{
  "n_experts": 128,
  "activation": "silu",
  "normalize_top_k": false,
  "balance_bias": false,
  "groups_per_token": 2,
  "n_head": 6,
  "n_kv_head": 1,
  "norm_eps": 1e-05,
  "steps": 6446
}
Below are experts of layer 4 (counted from 0) of a mixture-of-experts language model. Rows are named up (a neuron's input weights, with its number), down (a neuron's output weights, with its number) and show model dimensions 0-255. Each number is 128 + 24 x the weight over its row's rms, rounded and kept within 0 to 255.
Before each expert's rows: "comes after" lists some tokens at least twice as common just before its tokens as in all text. This comes from a sample of Wikipedia text that the model never trained on. Tokens count by the router's weight.

# expert 72
comes after: " of", "-", ":", ",", " the", " in"
up0 [148 120 134 124 120 162 162 133  73 150 131 104 103 140  71 161 113 156 123  69 157 144 141 178 137 123 107 108 115 115 143 113 130 138 132 100 107 112 185 144 141 126  90 161 144 136 123 127 114 159 148 131 122 147 132 119 121 137 149 109 105 145 115 125 138  98 141  85 161 143 129 124 118 134 127 145 116 129 115 132 126 152 126 120 107 153 179 189 159 100 110 131 173 118 196 109 138 115 152 123 155 113 124 125 135 153 109 106 119 128  96 115  95 127  90 110  95 151 110 169 136 112 131 125  98 111  94 123  98 135 150 114 105 118 143 153 114 120 124 130 110 116 138 124 132 121  98 131 162 109 115  81 159 177 130 171 117 101 120 161 119 103 178 151 108 116 138 135 105  82 134 136 123 109  62  87 130 162 170 105 140 154 161 158  81 144 133 105 170 138 172  98 156 112 114 143 114 102 139 127 162 129 123 110  88 162 128 104 124 190 114 153 118 145 101 139 143 137 138 123 111 109 122 136 139 143 104 121 107 126  74 128 128  76 100  83 133 150 136 137 138 123 137 144 119  99  81 106 141 143 129 175 136  90 102 134]
down0 [ 92 128 141 115 124 156 131  98 118 160 151 112 129 147 113 127 154 153  89 167  93 129 129 147 123  66 149 166 127 134 111 133 121 122 154 141 126  99 105 118 109  96 176 161 101 165 132 124  97 108 145 125  99 116 129 130 125 115 133  93 178  85 162 126 140 166 158  93  81 118 155 132 142  94 132 102 149 108 126 120 121 122 116 133 142  90  58  87 109 160 169  96 126 117 127 117 112 133 147 160 136 143 124 114 105  84 173 109 155 102 137 142 167 119 124 122 137 160 115 102 123 139 150 109 162 112 162 132 122 130 113 150 117 115 128  93 164 150 106 155 108 109 151 133 135 170 113 129 136 112 112 173 147 126 139 103  86 174 128 162  99 121 114 131 144 136 128 142 131 116  92  88 152 144 109 146 145 167 133 141 135 100 111 137 125 138 132 110  63 119 158 147  92  97 138 117 130  92 147  94 102 128 130 151 165 144 112 159 118 127  97  97 142 111 194 128 140 133  86 125 128 142 103  97 139 151 106 123 140 130 133 128 103 169 147 145 119 142  78 158 120 160 124 154 144 157 116 166 112 138 104  75 123 178 105 140]

# expert 20
comes after: "|", " |", " (", ";", "-", "=="
up1 [145 123  97 146 127 203 152 139 133 170 121 177 159 154 150 127  96  84 116 128 131  98 150  64 162 152 111 134 128  96 141 176 156 106 173 156  99 131 144 142 127 163  94 180 116 132 131 102 174  94 173 161 126  62 157 138 119 124 141 147 112 101 146 160 157 131 126 140 114 102 121 153 127  94 134 100 166 139 130 104 133 149 121  99 101 111 135 132 142 161 157  99 118 136 133 116 150 128 169 122 133 127 130 131 148 106 123 117  96 167 129 163 102 121  94 132  99 109 150 121 119 117 140 104  93 132 157 125  98 126 148 143 138 110 164 120 162  91 133 100 164 117 128 136 131 149 147 124 121 181 159 123 116 118 100 116 123 133 130 149 107 150 113  88 168 136 118 141 129 153 151 101 124 113 165 112 125 120 133 117 126 171 144 111 166 186 121 114 129 137 147 127 109 134 156 148 142 124 122 116  98 134 120 121 133 116 123 111  93 116 100 103 132 122 145 145 158 119 148 134 135 124 161 156 152 108 191 151 127  88  96 167 117 131 127 103 113 109 200 159 129 149 136 129 152 103 171 136 101 177 141 151 108 139 125 157]
down1 [116 130 181 148 104 121 142 151 110 121 119 141  87 119  85 149 113 118 131 178 136 124  76 100 150 152 154  90 148 187 149 121 132 134 114 134 119 108 137 133 153 135 161 151 125 163 104 174 120 121 172 144 121 115 113  71 182 146 145  75 115 111 105 114 126 112 107 103 141 143 145 150 102 103 130 134 115  71 114 113 130 107 127 128 148 135 166  99 118 131 117 105 126 103 115  79 163 117 163 130 151 151 125 151 118 171  78  95 123 123 122  96 140 156 178 128 102 117 122 150 121 131 149 117 115 142 175 121 161 138 145 124 130 150 123 165 163 153 160 129 165 102  99  94 131 142 107 102 132 111 156 125 152 131 139 169 177 116 147 119 146 141 107 129 113 136 102  73 138 121 152 134 157 125 123 165 168 123 140 124 145  95 105 135 130 107 145 171 135  88 146 114 173 126 154 128 133 153 166 127 126 154 112 144 139 131 133 117 129 113 134 165 125 114  86 141 141 112 161 129 154 140 185 107 149 124 130 107  90 120 137 159 115 163  92 141 103  90  98 109 111 100 143 154  97 127 116 134 102 143 110 139 183 122 166 104]

# expert 39
comes after: "-", "Personal", " •", "ed", "Scientific", " Full"
up1 [ 96 127 106 146 113 117 116 168 109 159 152  84 108 136 111 161 114 124  96  95 130 101 116 107 140 124 145  98  82  73 120 132 148 122 158 133 122 176 137 177 128 129  66 110 124 104  99 128 178 100 136 130 148 155 165 165 159 141 135 133 126 173 150 146 107 138 160 112  82 157 134 115 142 130 115 108  70  84 120  66 159 120 149  79 155 139  91 125 158  95 129 152  81 153 152 165 155 136 173  99  96 151 158 147  70 129 122 121 109 153 119 111 146 102 141 102 128 152 105 112 141 131 144 102 117 115 162 141  90 106 146 109 135 136 131 130 178 119  90 132 103 129 141  95 155 126 104 132 103 163 130  91 142  99 104 150 136 134 120 131 110 152 122 113 120 131 102 146 104 117 100 157 125 150  97 142 154 122  95 144 144 113 120 131 122 120  95 141 120 122 182 129 115 161 164 153 113 116 131 111 141 137 166 152 104 131 148 108 135 128 168 128 103 133 104 157  80 106 121 107 176 148  96 135 131 126  83 150 152 121 119 136 138 107 139 122 126  92 127 151  98 139 100 139  90 121 114 156 115 134 110 135 138 105 157 123]
down1 [ 95 139 148 137 151 142 155 100 181 133 138 124 106 118 137 145  68 153 151  92 168 137 129 162 129 126 165 157 109 123 156 160 111 131 108 111 151 103  98 155 138 137 144 175 154 122 120 155 114 166 132 149 115 143 137 141 141 136 139 114 107 107 136 154 121 100 103 173 136 134 125 139 149 155 147 146 143 130 151 125 123 117  90 149  98 146  78 124 111 156  99  99 139 150 159 142 110  86 107 114 192 112 168 107 159  95 124 158 124 135 149 192 121 135 128 114 117 108 102 129 126 106 100 108 163 173 117 104 141 107  79 100 175 119 124 144 142 115 156 143 131 127 128 131 132 130 112 129 115 135 101 144  99 116 131 178 138  77 140 111 117 115 125 147 130 129 144 110 142 182  89  85 165 202  84 152 151 127 134 135 142 128 171 106 122 112 126 138 123 129 166 135 142 127  99 106 100 104 129 150 136  88 159 138 109 123 120 128 166 107 123 114 144 120 145 158 112  77 131 133  97 109 118  99 128 163  65 127 130 120  83  99  98 152 110 119 156 147 119 115 110 159 157  98 106  83 148 129 137 124 145 145  95 144 103 121]

# expert 4
comes after: " in", " a", ":", " of", "-", " and"
up0 [147 118 124 140  91 116  62 141 128 107 130 148 176 145 113 128 125 115 146 139 119 136 147 144 188 119 140 140 148 137 108  98 140 152  80 111 121  81 139 163 127 132 182 146 133 108 143  91 145  96 163 134 146 109 148 142 140 127 159 123 130  99 159 145 134 118  81 142 104 121 141 141 144 138 127 151 127 116 163 120 103 138 146 111 117 147 129 125  92 111  78 120 113 125 117 138 126 127 133 117  83 118 156 109 102 187 113 104 112 144 137  90 106 131 175 105 114 145 121 131 140  89 140 139 139 159 100 100 109 118 109 137 125 160 139 107 101 115 133 117 153 109 141 111 117  84  97 125 129 177  81 141  94 116 119 155 122 128  85 108 166  91 166  74 153  91 117  77 149  94 154 121 139 104 101 111 115 120  82 139 129 115 134 148 149  99 100 142 132 142 143 152  88 148 127 158 130 155  85 110 141 152 129 147 110  84 143  96 109 126 141 116 130 112 160 137 169 156 108  84 143 137 119 123 142 149 137 137 131 161 122 223 115 117 113 122 147 121 174 113 112 101 167 160  97 166 134 138 119 161 156 131 128 131 135 150]
down0 [123 153 121 133 146 119 154 126 176 137  97 117 143 127 148 138 134 148 135 157 158 147 113  91 128 124 127 182  97 129 118 126 102 172 136 120 100  99 129 158 122 155 164 143 104  87 104 141  87 133 131 151 135 146 156 165 128 143 150 110  97 123  99  90 118 116 130 126 143 116 140 134 150 121 113 155 135 142 106 108 136 129 126 170 145 147 149 150  88 160 128 118 138 131 121 183 139 149 109 136 172  69  91 140 149 113 111 142 137 169 117 104 158 135 153 126 118 123  93  90 122 115 115  94 141  87 103 128  92 136 159 144 135  91  77 102 114 127 179 143 133 138 136 129 102 115 131 126 134 106 155 143 164 130 128 165 100  79 130 121 106 163 149 128 180 106 152 145 122 106 160 131  79 168 111 168 115 137 156  97 132  83 146  74 139  98 165 138 104 131 101 142 136 127 163 132 128 141 104 124 149 131 178 143 114  71 105 145 162 163 147 116 119 138 104 122 142 132 145  92  90 120  99 164 121 129 141 126 148 107 126 148 108 115 157 130 124 106  86  75 126 146  88  75 158 129 166 137 127  93 132  90 119 148 121 109]

# expert 35
comes after: " F", "F", " G", "D", " A", " W"
up0 [114 131 125  88 114 133 106  98 137 160  77 154 145  71 149 105 115 139 115 162 195 123 165 151 129 125 125 155  90 146  96 123 160  98 113 120 123 134 116 123 113 111 158 119 112 103 153 138 167 127  76 105 122 115 114 136 113 113 109 122 167 154 111 110 150  97  99 113 110  80 134 111 143 111 102 129 161 123 134 107 167 151  92  94 114 143 118 104  99 144 185 135 121  91 139 146 120 131 143 143 124 153 122 139 109  91 128 151  90  86  62 126 108 114 133 151  99 144 108 116 141 140 157 150 119 135 107  86 134 118 123 117 140 144 131 115 107 112 119 121 120 106 124 116 163 137 172 152 137  85 153 164 167 122 132 118 138  83  99 121 136 159  75 132 138  86 114 114 143  95 100 154 154  93 154 151 167 116 140  78 125 119 105 154 133 115 130 110 114 120 147 124 144 106 137 142 145 127 108 128 113 190 104 112 150 119 107 163 128 117 113 115 102 126  94 128 123 110 122 168 130 113 147  99 135 173 115 128 147 143 104 133 123 132 125  43 149 133  99 145  91 147  99 111 132 115 167 149 146 129 115 112  79  86  98 122]
down0 [ 91 138 122 113 122 137 145 100 162 157 150 162  87 148 104  98 129 118 155 144 108  82 149 136 157 133 163 141 140 142 175 188 122  91 156 150 106 163 139 126 173 107 117 112 112 145 122  92 119 175 161 116 102 145 164 159 116 130 115  85 171 142 120 103 149 133  84 159 165 149  88 128 133 144 131 121 162 117 102 140 159 127 130 137 104 107  85 119 108 140 155 160 118 143 160 138 170 104 111 125 104  83 120 137 177 158  97 148 149 154 114 138 123 126 124 127 187 154 116 126 173 146  98 112 153 163 114  87 101  94 119 138 104 123 140 141 131 118 124 126 121 121 128 138 119 127 117 112 138 151 169  71 145 156  75 156 134 120 163 162 151  97 153 166 147  74 162 133 157 140 186 118 121 132  99 133 105 140 186 144  90 116 162 129 155 120 146 152 105 117 121 137 137 159 126 120 132 115 182 123 125 120 133 118 117 134 141 108 151 104 148 122 137 151 152 129  85 153 138 129 148 147  97 155 108 147 154 105  99 144 146 120 147 155 130 129 114 107 164 154 112 155 117 117 158 127 149 126 103 115 141 127 137 124 151 115]

# expert 14
comes after: " A", " S", " the", " W", " The", " B"
up0 [ 89 143 122 123 106 117  76 153 122 107 204 114 182 130 149  95 144 112 128 142 172 104 160 131 118 132 103 195 103 149 134 110 116 135 136 120 132 119 126 144  92 138 129 123 149 126 103 125 163 141 135 114 124  91 154 123 143 125  80 136 145 157 116 112 154  80  72 103 124 129 158 152 128 110 155 148 133 101  91  87 119 120 155 135 107 126 154 116 106 132 133 108 104 144 118 101 104 135  94 144 110 110 131 161 127 150  93 150 113  80 151 144 145 151 154 195 136 144 106 117 126  80 172 108 114 116 161 134 130 140 128 144 165 140 131 158 146 196 127 146 116 115 118 108 110 120 138 163 133 129 146 119 111 129 141 156 134 120 146 146 143 134  75 136 178 123 118 142 134 102 161 152 143 150 150 107 115 164 146 113 128 125 170 144 101 113 109  75 121 131 105  82 140 104 149 124 155 132 136 128 125 134 126 131 139 126 131 155 134 148 176 122 107  85 103 174 104 134 139 135 131 135 137 142 102 130  93 140 139 157 121 116  87  79 133 144 115 127 107 168 132 146 173 150 155 161 140 165 161 174 122  93 118  95 122 160]
down0 [122 180 190 125 130 160 127 124 104 121 131 159 142 153 141 132  94 131 126 103 139 112 179 148 128 135  98 120  99 120 148  98 171 137 160 161 100 167 122 152 114 110 110 145 127 125 163  86 132 136 134 100 127 118 100 139 151 122 174 122 102 122 127 120 146 111  91 178 104 155  69 133 127 130 120 102 125 157 177 156  95 124 172 163 104 115 135  98 128 110  96 125 121 140 133 129 113 143  96 115 109 134 145 132 140 181 109 126 131 130 123 146 153 131 122 125 102 149 153  92 112 119 104  75 102 128 111 114 135 172 126 114 133 136 168 132 183 198 144 128 133  93 120  90 106 138 157 106 130 122  96 142 143 122 145 128 140 147 123 138 118 110  79 166  98 120 122 161 129 134 173 156 133 164 135 122 121  74 118 149 157 117 124 139 101  83  63  90 140  81 129 117 154 112 144 129 136 161 124 128 144 157 138 101 125 128 115 158 115 112 107 132 116 134 120 104  91 115 154 136 174 185 127 152 118 116 158 100 110  98 130 143 124 131 119 113 137 109  87 140 117 133 145 136 103 139 180 100 102  95 119 119 101 132  92  98]

# expert 24
comes after: " ", "-", "==", " \"", " (", " a"
up0 [150 115 106 133 158 132 161 145 149  90 142 143 120  86 186 109 128 115  80 105 133 111 108 128 122 132 119 133 137 140 153 164 118 129 147 119 128 110 170  99 102 146 139 112 131 153 138 143 124 127 124 138 165 133 119 148 121 128 105 139 138 120 124 120 126 126 104 175 119 131 121 113 138 117 127 112 145 163 138  95  87 125 136 106 109 131 158 107 123  93 169  87 115 140 146 157 109 155 104 145 157  70 114 141 117 141 149  97 113 129 130 148 171 151 199 139 122  83 184 124  42 117 123 143 161 100 166 196 129 131 120  97 104  89 138 104  74 120  81 116 128 129 135 168 128 124 107 134  99 125 137 145 103 107 145  67 142 130 140 153 120 176 123  92 119 100 140 127 137 107 101 141 182 108  86 127 117 126 120 147 175 124 133 129 145 145 132 168 121 148 135 103 137 122 109 118 154  86 114 135 130 136 130 112 127 160 118  92 116 141 126 135 129 153 158 126 122 155 152 139 112  85 101 104 157  99  94 164  86 153 120  75 132  90 145  92 116 156 123 118 130 151  98 144 112 127 139 149  85 113 111 127 111 150 130 134]
down0 [126 129 110 188 164 137 117  93 123 101 194  93 132 113 148  98 112 134  98 116 124 157 153 175 137  99 140 133 114 154 113 120 161 109  98 128 100 110 161 146 132 100 140 151  86  84 111 123 154 126 124 126 137  99  98 127  99 153 164 117 139 113 107 131 116 126 106  79 146 154 177 103  97 156  71 114 132  79 101 156 140 119 137 101  84 120 118 136 134 151 151 103 128 137 131 101 110 122 110 105 123 154 110 126 113 171 136 142 117 109 117 172 145 121 159  95 143 135  97 117  83 146  89  91 150 137 125 147 109 164 124 135 132 134  96 127 118 110 103 108 154  81 128 127  72  77 119 127 143 170 130 106 112 142 124 136 152 137 153 164 155 109 156 151 111 135 127 132 129  75 104 131 108 124 167  94 158 119 149 137 131  89 104 166  86 166 144 121 137 163  95 150 184 132 117 117 146 125 120 120 100 146 111 169 156  93 107 139 120 129 144 129 125 152 157 156 105 132 120 113 130 122 150 140 126 120 166 154  96 132  95 109 130 129 132 107 113  75  98  94 137 144 141 134 132 117 115  78 102 144 106 134  97  88 135 120]

# expert 84
comes after: "-", ":", ",", " of", " and", " Genre"
up0 [122  89 108 155 154  81  85 130 137 104 116 165 124 169 128 120 145 129 138 163 117 143 138 159 103 102 128 143 133 116 122 109 134 141 120 159  86 119 120 111 174 164 136 128 141 125 152 100 114 144  93 114 147 128 107 127 109 100 149 116 131 108 111 161 138 141 116 101 136 140 172 125 133 153 140 133 126 137 119 128  85 147 141 102 106 146 130  99 144 152 159 141  84  95 123 145 138 106 130 121 103 161 145 148  98 126 192 158 153  79 130 133  98 141 122 130 131 119 123 188 107 110 127  93  99 128 137 123 102 135 131  98 125 136  94 184 153 177 102 118 145 182 165  94 141 162 127 147 139 157 145 146 116  92 110 133  89 114 125  97 141 162 146 113 112 139 104 126 147  94 105 146 106 100 145 138 100 163 119 124 102 141 130  80 122 149 141 162 113 147 142 123 156 145  96 122 138 109 126 168 146 131 127 158 171  89 148 129 187 129 152 207 126 105 113 114 154 148 123 175 144 118  74 125 132 183 143 126 160 131 129 114 175 169 120 106 146 142  90 151 118 147 146  95 105 102  96 109 118 131 130 142 132 125  98 145]
down0 [105  78  96 142 161 142 162 142 132 158 102 179 133 132 134 110 185 128 143 136 106  81 149 130 110 102  92 132 111 151 148  69  85 105 116 123 149 123 122  81 120 141 127 141 118 131 153 159 147 143 126 133 138 126  89 136 156 139 116 167 140 119 104 136 103 112 136 113 147 128 112 103 147 143  98 102 114 115 192 141 145 133 136 107  86 113 140 137 142 107 100 126 178 102 126  91 128 125  73 124 167 118 109 160 132 115 124  89 149 127  52 140 124 108 174 151 157 100 146  95 151 121 138 116 149 127 120 165 110  90 120 123 134 161 114 133 109 163 118 160 147 170 154 145 121 135 110 163 147 112 150 105 108 134 114  95 100 124 122 126 151  98 186 129 158 142 100 148 118 154  94 118 120 154 159 146 162 138 129 109 132 123 113 131 118 155 141  75 152 154 144 153 131 141 117  93 153 137 155 143 122 140 146 120 155 118 134 140 143 130 148 112 141 118 195 157  88 113  96 142 147 143 128 161  96 171 153 114 147 155  76  92  99 123  93 118  94 119 137 162 146 106 140 132 128 107 117 124 136 163 138  96 138 120 116 148]

# expert 115
comes after: "s", "t", " de", "f", " pro", "gg"
up0 [136 161 115  98 114  79  99 143 126 113 125 148 163 133 116 163  99 117 136 110 155 129 125 142 131 104 141 127 144 150 168 165  63 144 149 100 122 106 105 131 180 102 166 155 110 124 132  90 119 142 115 134 155 116 123 121 132 104 104 138 131  96 155 123 162  66 127  97 116  97 103 151 155 142 124 129 105 162 140  99 142 132 126 120 138 119  91 107 120 136 153 148 129 101 128  92 120 141  82 147 112 102  88  99 117 110 159 102 113 142 133 125 117 114  99 155 100 108 114 103 158 172 112 123 119 133 149 150 129 172 124 145 136 156 128 101 136 123 147 146 141 126 143  99 100 175 157 100 144 127 122 132 136 159 139 156 105 130 136 160 154 126 127  90 132 121 150 139 108 124 114 147 143 172 100 171 153 124 122 165 182 106 106 151 123 139 160 129 146 130 133  94 203 110 129  98  86 112 185 191 145 124 129 117 136 157 123 109 133 171 104  93 170 129 115 128 117 161  65 121 102 117 140 130 144 143 126 128 155 173 109  85 153 144  97 151  97 171 112 134 108 133 148 121 151 111 108 124 147 110  95 148  84 119 128 102]
down0 [144 103 102  92 125 169 153 135 138  86 141 137  70 135 122 157 139  99 146 117 127 131 144 126 134 114 159 166 100  81 106 136 123 165 144 106 129 109 113 166  97 120 117 118 174 133 164 125 140 160 129 113 129 149 139 167 127  66 142  88 126 105 131 116 100 132 135 123 128 142 168 139 147 124 147 146 107 125 113  93  94 127 119  95 118 148 178 142 127 127 124 176 121 133 131  71  90 127 103 169 102 160 171 101 112 150 127 121 146 143 137 160 139 150 152 115 156 120 121 105 121 145 151 113 121 144  81 128 148 119  99 138 105 157 162 167 138 173 141 131 147  67 125 168 130  81 140 126 121 113 104 116 133 119 110  81 153 123 111 106 108 105 135 137 127 150 101  99 133 132  97 125 106 142  95 107 124 174 117 162 135 145 121 140 138 117 133  98 136 124 120 128  98 199  85 127 126 108  95 107 156  98 121 111 120 146 122 138 146 114 150 174 147 139 118 118 100  93 139 176  99 105 136 150 119 104 122 154 159 179 141 132  79 119 155 103 152 172 102 165 139 153 141 126 112 120 127 155 137 123 140 138  89  90 176 134]